config.yaml
d_model: 96
n_experts: 48
d_shared_expert: 0
router_score: "softmax"
normalize_top_k: true
balance_bias: true
lr_router: 0.00193
vocab_size: 8192
norm_eps: 1e-05
tie_embeddings: true
seq_len: 768
train_tokens: 634700000
Below are experts of layer 4 (counted from 0) of a mixture-of-experts language model. Rows are named router (the router's row for the expert), gate (a neuron's input weights, with its number), up (a neuron's input weights, with its number) and show model dimensions 0-95. Each number is 128 + 32 x the weight over its row's rms, rounded and kept within 0 to 255. Numbers have three digits each.
After each expert's rows: "comes after" lists some tokens at least twice as common just before its tokens as in all text. This comes from a sample of Wikipedia text that the model never trained on. Tokens count by the router's weight.

# expert 2
router:076139133142053129215129150082037120134115183148115199167123126155115167088140121082107173113191102135140147133118131128093166158110153190104127146131065130124116173143121145109117120090178104117132148130155073155126114106111114088081107122131159107135109133180133069101177132116097180138
gate0:146158084123145197122104077133146180180146122151099145142167177052102117152128133122113156138142095153083134129099113172130080130094103183070073171173117154122176145142173094164128110160038147137070130131166201145098175091123109122116113144097115130130166095112167103105138155125099129131
up0:152076103156100125102095112074111087162130106135108114120077199102117129113164130128168178131155116172190206182174130102186155164144152141143115153129115127109160149148195105190137194201111122071137144166141128170164141109081158170132118148143138122150130172112124135137146172112098166135
gate1:094160145073169135149111113140139136079162189154137158100127084143046175166078159105080172146168195155122118137155157152127166121146093076106155071111145118110151120121147171110117116133140096174185172087094135119141111101117139142130162080106048084090137110164098144141186100116105123145
up1:156124083110127186130175155178126161173108148185130125175122119100086162178135186130106134110135116140088175112153130128146119183133214107110150111114121141098174131154127129157103124157091143086111114159098120102113122210128147158148063110197106152096056153147193149169081107127119149141
gate2:171090147155113156161116077115139118117078107099123097125147074178066112121120164120147051104133094122092099137129131089204097119125125146092124191116118134127129133162153111154180120187142081126113132120156125059125114095102162131156133152142121096233199151111157119152180160162099121103
up2:191111154082137102104173165143127121060132178129110124146103085168096147107162090152123143075147181155177139103137163143102077154094129120165128157164107083106111189071171188109106102189098125134111182069096110096197102085078081142113106108126125164119124152143133105120142089134135114145
comes after: " | ", " ", ".", "–", "| ", ":"

# expert 21
router:130158116107165139146092163153093130090114127193175216178153197142082116133143145144137209146136185130115193127090115096129122140120171143125173099115125122145146145157116128107119132127166070156120158153119121194100137101113118138105102134099176176145129168201109134092165147149162192169
gate0:145119132180121104100071059080175199163110085119119129146092158140137118102144185113095120109163137083074084068129059114169081053157103159182149106139109175106131149127126113116111147152142190120151134136125179137130146147120152128081146200121124166153109133158146123079156143132107146088
up0:117158203148116193154183211139067140065109148143095134133174165092153138168125130117127137135105146170137129201114172180116166175086130150052143136134121082082090113144145137176128148096110107116100117148141123153136102140149090089124145071147126158155129120094104093136098076089149099159
gate1:147110136183125135166127089111117115149147152107126142145090161116168183100134069111133144107136083158112077133180173166118082091122081147138070142112110130100084138087167130180122095101100101151138175073150134061165133104132161123150144149133131177176198067124106115094159190146115056103
up1:082120120130110152185175154192147119141096156105104124107160031155126096104109128099138092062135088141169112109108166132162201100094150088103131150109099084156098048071074172073121113111128114112162124192169108117115137159099143124151110098144119155128128122116144155122183122080164113126
gate2:136160159134111094116131117153115119106184138101108129079172115125123088093127093122154109153160140118141092118117131135209161091075095124150188107154108050109123148085065207133133076086143153161096165150112138109128114150188111106115129136164151160057136176116110145059070147089154096136
up2:139190113144140037059133158136102115104181144084120142120151104159119119087166082131135133128156180108113076112131145129150115087106094124142207095137113096103132144087093195126137063127132151139102115124096146121159101094206122145130084086134138148090116160108128125076050118076142098136
comes after: " | ", " ", "–", ".", "; ", "| "

# expert 1
router:080191128163125138113174124103132158213096181152120161095169132126142149123139141178065094110134141156119124167118144114152159181120191130098192150143171125165112114120104152110139098138100134181115168118150133135099133154060089136106131151176143107191191118166148121123155124221164142145
gate0:123148098161075135105123107150159071082183136162136138081100118167100099080125137123146130118107169156118169142145114169095145124047077075131154077091119174134072070132117125152156175057209157099150136120106121135189155131146121095154113066133107102143123143128076164105108139124082114128
up0:139145121137128080170144149105102052140124114171099155110080160184080116131128116162132127143113170171096121180123088121126170166078077100093156126109081194164123079144156101149171134093215142103172163130100116110137154140107161151176134065148146108135148100104070170087119091140092115147
gate1:144063161076127060090123101140122139127150124119143099180143123117108166144156143080129096134074128143152085147120110120106116176167122138173146102174166161189135151112124094125160087117094081148154070116135121181130099113173202136089144068117124170174135082106104073099122130107079164061
up1:131110173088126092119078132086160137135151120109132123143110160118142169162182162146123071130096144180140103108181078177159171174154120114108120141174142134113113112134065133103207188178154119135127130143138171143110140166122162159142179119095045122164159202090075158124153142146091107153
gate2:121113136120169158093102129107117156070112089164089147116142185198152189125121129149144133146172142133159140072169177136144112140103102125069108138105121185116090143117052078167137113093205157080132095073119099133082136127094099138149132146068160180157101150098108112175146177143133129099
up2:156071139127142093127111098102174162187121136112141080129124154116143105112160163150138128068105153139099104142128037121093089123098131067112099142148092138139123094084118102054113153145109118128175078164128115111169049137142197197060150149144133067100110159152156119150128100118089137123
comes after: ".", " =", ")", "==", "===", " =="

# expert 35
router:124095138165176169176132171152095129135082154193147094202142168135085112133121082136089140101107139180072141090138132178150124062116162119168110165104132123048145128146109139121120155140160097110188105149137161160214107135102085114064152114096150187091112130124128116159140156141132146118
gate0:128162118166174164140048102145116118169160144127130138114180148063120110126117010184109059095137071078139105130176096074107117126113104133145098185156118144120116086073131118132129147191087150134144134135162156116116137128132165147140187124153132132153109074135162122173132133140084104121
up0:118081155121145189100093123080138155118147194164149136113166119186105187126136082204164125083068130148117147144088106143090101151156181179098135184154111120108037136147106114157114141132086144146118115182121178103155126078168101153140104131120147122154111135153094106106069144129080125098
gate1:151140151120123098080120109133126103147151176098131102112152179153138096152136070179099147154191153143124206125121083149144192121173121102147141123173093167137136138094117170162139167205094160102140181076084092115123115157067087158158135125123110117074174088102136178122168142127082096099
up1:143133121080094153172178123182156162128157155112073165139087112100165108102173126140082141083140143125161090152103164111101166153146100107116100106096154098122193133129131149080128088115107205160124117105117161147095121093179162072141048169171169099137118134123122145054066142117097123159
gate2:105082049122133140100132169108132111160125051107174117125142133146115143091154120197103151180130169132086087164061138170177148123167161117152116125145111120171171124147139118182164080109091189104101078169097142179086158123101106131161096115129135185145132118150077133146122125089162080160
up2:111139155121149072123147116142181092100142133154138138142129122077161140093105153124111077162110096127118088126163102157113155148112112126184151168126145137102051118117098029132120178182109080110171123088087104097155125148183114090059172100122106072137145099166120109163059161182104119132
comes after: ", ", " in ", " (", " | ", " ", "–"

# expert 23
router:137139137187158129128112106081156146103179096073177164161143153133090171167090119097103161144093106139125139183167103153136131080082123098150112167110167114092138118107101108108145139118178111117116132150128134175213154111077164139097100185128160128111120154098111147084197048155194160142
gate0:117079163150145097117144088174152088179107124145045145167107121091144118130171102156132081064107156123163096152113098138141172130168195188128125142163137149109131159190128081141105108081100128109112159139130156055125172106117131179155086046124159131122140174134109135138114093065116120151
up0:118061160145148091123147132142179081159119112118071150158145116083112142125129138145138092111133118093156093149120105124135149128142178192141126107121173161109102116144148091152189186095073169070106129152129126089132155093071134193153119045201144136142136170108116161078164101070137121168
gate1:053124142081156139157144156172125128117090184152155076174109132093085090097126136143106094128108106162100133096118134161127084140127113121121106192175123135138116050092201156131161075063130163143109095141119096140147184144134112117128120148093152129115137124112101204161118079083200104090
up1:107151152092134154119158141156115086148139122147127140211090149075125129111147106090099143096092154153089164101141159162186135130179137088141109170109105089172119127095211193099127097127160111145083144113092064134178169170143167183139209152081123124119121088119131120123122074111131104098
gate2:084126199185140094130151121120155104144134074078195178116107122131120101102139120106117122133185057068155125110153106124093110153088175134120140131174116080141160122138131175093187164116089125109112153142152151146109181157158143166127094181188150142130126073121119222113121145100170131137
up2:157138052106117131085077115140123082104102154134123130152152164148175149114162086164178160080075193174140173158080164154152179100128089096115138126107102200157098125126126094125094092164171141132119158134111127108163076103089129117117184081076089102144150156136090062133143130133082130121
comes after: ".", "\n\n", ").", "s.", "\".", "es."

# expert 42
router:207132190189089095093120158156094138135116197176130123094159117144085115131124061136172148139109150156156076128125113150164138148145144147164100157151136171087101139110122144105121097112119166150081105122125131127169129201175156097114086096194090100165114109159137080132139134104048173113
gate0:123101096125118135115100036157115137189101094136077155103118134191122130169143150092122110110149124119133127100147150122105131112152167130101152144146115179143146125065055048161141073114166169172132120112084116179123158136169174197099234113120149124121151127143112113124126084122095114119
up0:117116102120097059104176105137084128094125084164090142147135114107132134165170151116139106121143167100146143106166161152124139129127089080120160123140119148105135180099116089088150134143099144097189114026081134107128038161098163189105148082158142177152174090150141155159140048126118134113
gate1:152136130139093108160112115060139117085101135115143127181156122068186088086135122193115088135104106142110130148115097113134188078141177087120154097119132116138117099094154069125115107178116037159156173106122064097141103106101190208117097154135169136138145139162130146104113190124145111104
up1:083103117107157124087115141088102118139095132134169101091108221127122133165146083130122177154159146091134157106136139137112098161086143163090144143181115197152099154168166136078132133112099184085124095148182171138146162094158125155140182106087079111126189055142121132073131078148104146100
gate2:161130107131129105130122068157208080132099101073119098169156120170074230154059088062137119126134135124111122128140129097143150199159107176148137111107125091112146046166132132139121151117077146162167151151133145103119108177141158098102131068131136130096143122140112129142118133171131171177
up2:105143130110181156091121173058090176107194122119173190156153169107161089100119150203082127112048131124151148105164128168120144122075152115109130132157133105157162182125116092114093074136150139099146123064122125157076081109095185069134125160128105101157097166132147136140101144128122095116
comes after: "\n", "3", "6", "0", "4", "7"

# expert 31
router:136146115171148183093120117150106096106092135156062133095074137183150128144091141162119139139120113159086141068112157143088150122092165078080179116104051125159148158121137069120122152202183134160134133123171142053166137141136099100127124099119124187105194123139159151130102132077106171158
gate0:122108100094169128118197095108129138134127115150187143107136097118078071149189137142129147198127127116151139117106100218130128063190091146151140148145116134141152137127109166122175107158109116108139108129131187093212071121187156164142136068116145105167144126100156120113158109138150134047
up0:166123084135097076109100115110109124169149135146124144167201101141094138137151113120152126161107117152110117146119117158036100085131147129148097113153168151122151153137144093125176133090082155200131167102098155102158156067123157134183157184131134070181078147110165086128117103102077071067
gate1:095139146203084098153126160144178125176130160097175169167116148140110162154159091115154150107094115171078113145111131147091119121095130144142141098106128164172099113117105134084171123130146175144152127100106182094144165081115173226090207112119159115160130190206093142111116115116129144104
up1:127142127140116166131068100131135117075081153111165166163066141133136139143164131174140140143102114157134160123113154100094095154099132139153127123135104204095108098101082085138118086149159170110137154116128097115090120137127210118121187120075124066150190136148134111186109191116089032156
gate2:143077118093100165088141100129126112145068083170145137158052082103047047131106141167120108119116081138151126100104095129089143110122079140168139155127135113123132095207119132109139201125134119088138182135147154089093176190153057127122088102154115171141105144123155123120133125109166100138
up2:055069141097078126140082135155118115159101135077095109113109129154159186099129157111114066099110127132091121150193154131133133130147146145143119159180140124099105067158107162155124134046185130137128174172129115072085174117102076158114094109101152147120139103059085136114124123091149198122
comes after: "1", "2", " con", " s", " Suc", " C"

# expert 32
router:086121094167164121108107104145140133103095220054154167117126145102119094202156125069122144132088159143122125122164120105058124125142117146122114140090134078191124104177102131105110142124128167193138141127195145105079087107095133156149074076104078078123102113178097136157117088144114132128
gate0:134115074124133062184130221066092128077131150144160085110122163132147135096128191119195124112111100115144074132114080207130133180082158120123117159120120149138129121182166149093123169146093117105135139104140167141180118110136111104132134134096165142114174131187144161097134133121068186101
up0:098106042132183097170131207089085145089078147113155088123137166122131077122130210115142180083139158075127093096112134158154158195140122105146136137107148112155156117148142151099140190168058159136108121163122147109151117116125097091127102157128081102086150138180136161128155104102142160103
gate1:122089118090098170137083071151128098113094141107129170134145161138104153101142168120164149136073162192233140083147171127143181212143109137075157144136107124158118144120158114157115182087158142157167167127129084122104123125085165150137127108098137128126106077075072132136176125088110134169
up1:108159142141160089112191110109072147162155130129144119159145134150107154163147091125036140119121101094050087172143127101138136090133118094137107158153142065181175135107145161140146066228093128118112091121118186144147082116114121112115106089119135143154098158128148058113095126167137126070
gate2:101140158108142109115050121081177157145146104119143167149141152074102159149169142174072130095073109115160129101135105121089140121134203179069112129213099134130098110095153080096094175153134165122143076109115114105120153126124206159122151109125183150166120105173132119116069129148085148127
up2:154113131179127108160166087150118126103088164079152164142135159096132127109141141051153146175101167149212076108152184161152131137133128147193107170106172083119117113146097137156115155076055134168126148164152170172144148091118072121174093140147116157104142115160129149151153128060137077130
comes after: " |", ")", " |  |", "==", " ==", "==="

# expert 46
router:116198139118087164103139122126153058104122111113185143106146076083147143089128140202150101154169133120109058092094152181143091126144151130125137088142145134172102079100151157132112154084149154163191137161111202116126185089122108150098144115177145154109117076127135154170143148055149103128
gate0:108129132096137112144209117140121097072132077149221080124114122167138137093178084129100166147068106204131147157100136045127135115081064119108108160091187142109114159144135175112085086106149148100122167111169156104132121091101128108091121102148127142164117108139173109129088165099137122107
up0:144189106105134117131141113095144106098085055092148113131101098120078183142089088129119070117105112132139079112147064148138076142169073125095074114138173090126138210106091083152117174130162163125158101102089156153158156087136125146124128157106167116186123176130134179129092079155091128102
gate1:147152120179173099152069115161168135078189122141130149123122132141145158171135150181099138187185171122140116104126066142141099107124173131172099200180164096155184085198135099096104112132079171128129105174112111089126141096114162159122149092121173124083135158162090119139092110115141129182
up1:160156139184101151126087157113082119096171169158143078158078131167108181138205162198094125199119145133151121135108130154108114136068102087152103156148183094182135124173103151128129164170105101140159149091121187120055126127098175106152129095143078116139163181128163140142109137117120128149
gate2:172053046111104102137161135146107172116123120166079157121123130128131066084086145113111163143132189120140125124165083140109139166165132121106196171176140111122169086136112096138138102124124103110126142111099172080095161167191111113107108128141148135101158116155172165141166030151085121085
up2:098155149113130073105196132118127140138155110073141126074156123139093189152117131144145088149191103123139126116083042119107097081105195105116104072166153101196132118132114118107139162122121122068193090166081098129142094096150119140152134105104140164133081151044127133149133123149130076140
comes after: "\n", " |", "-", ",", " by", ":"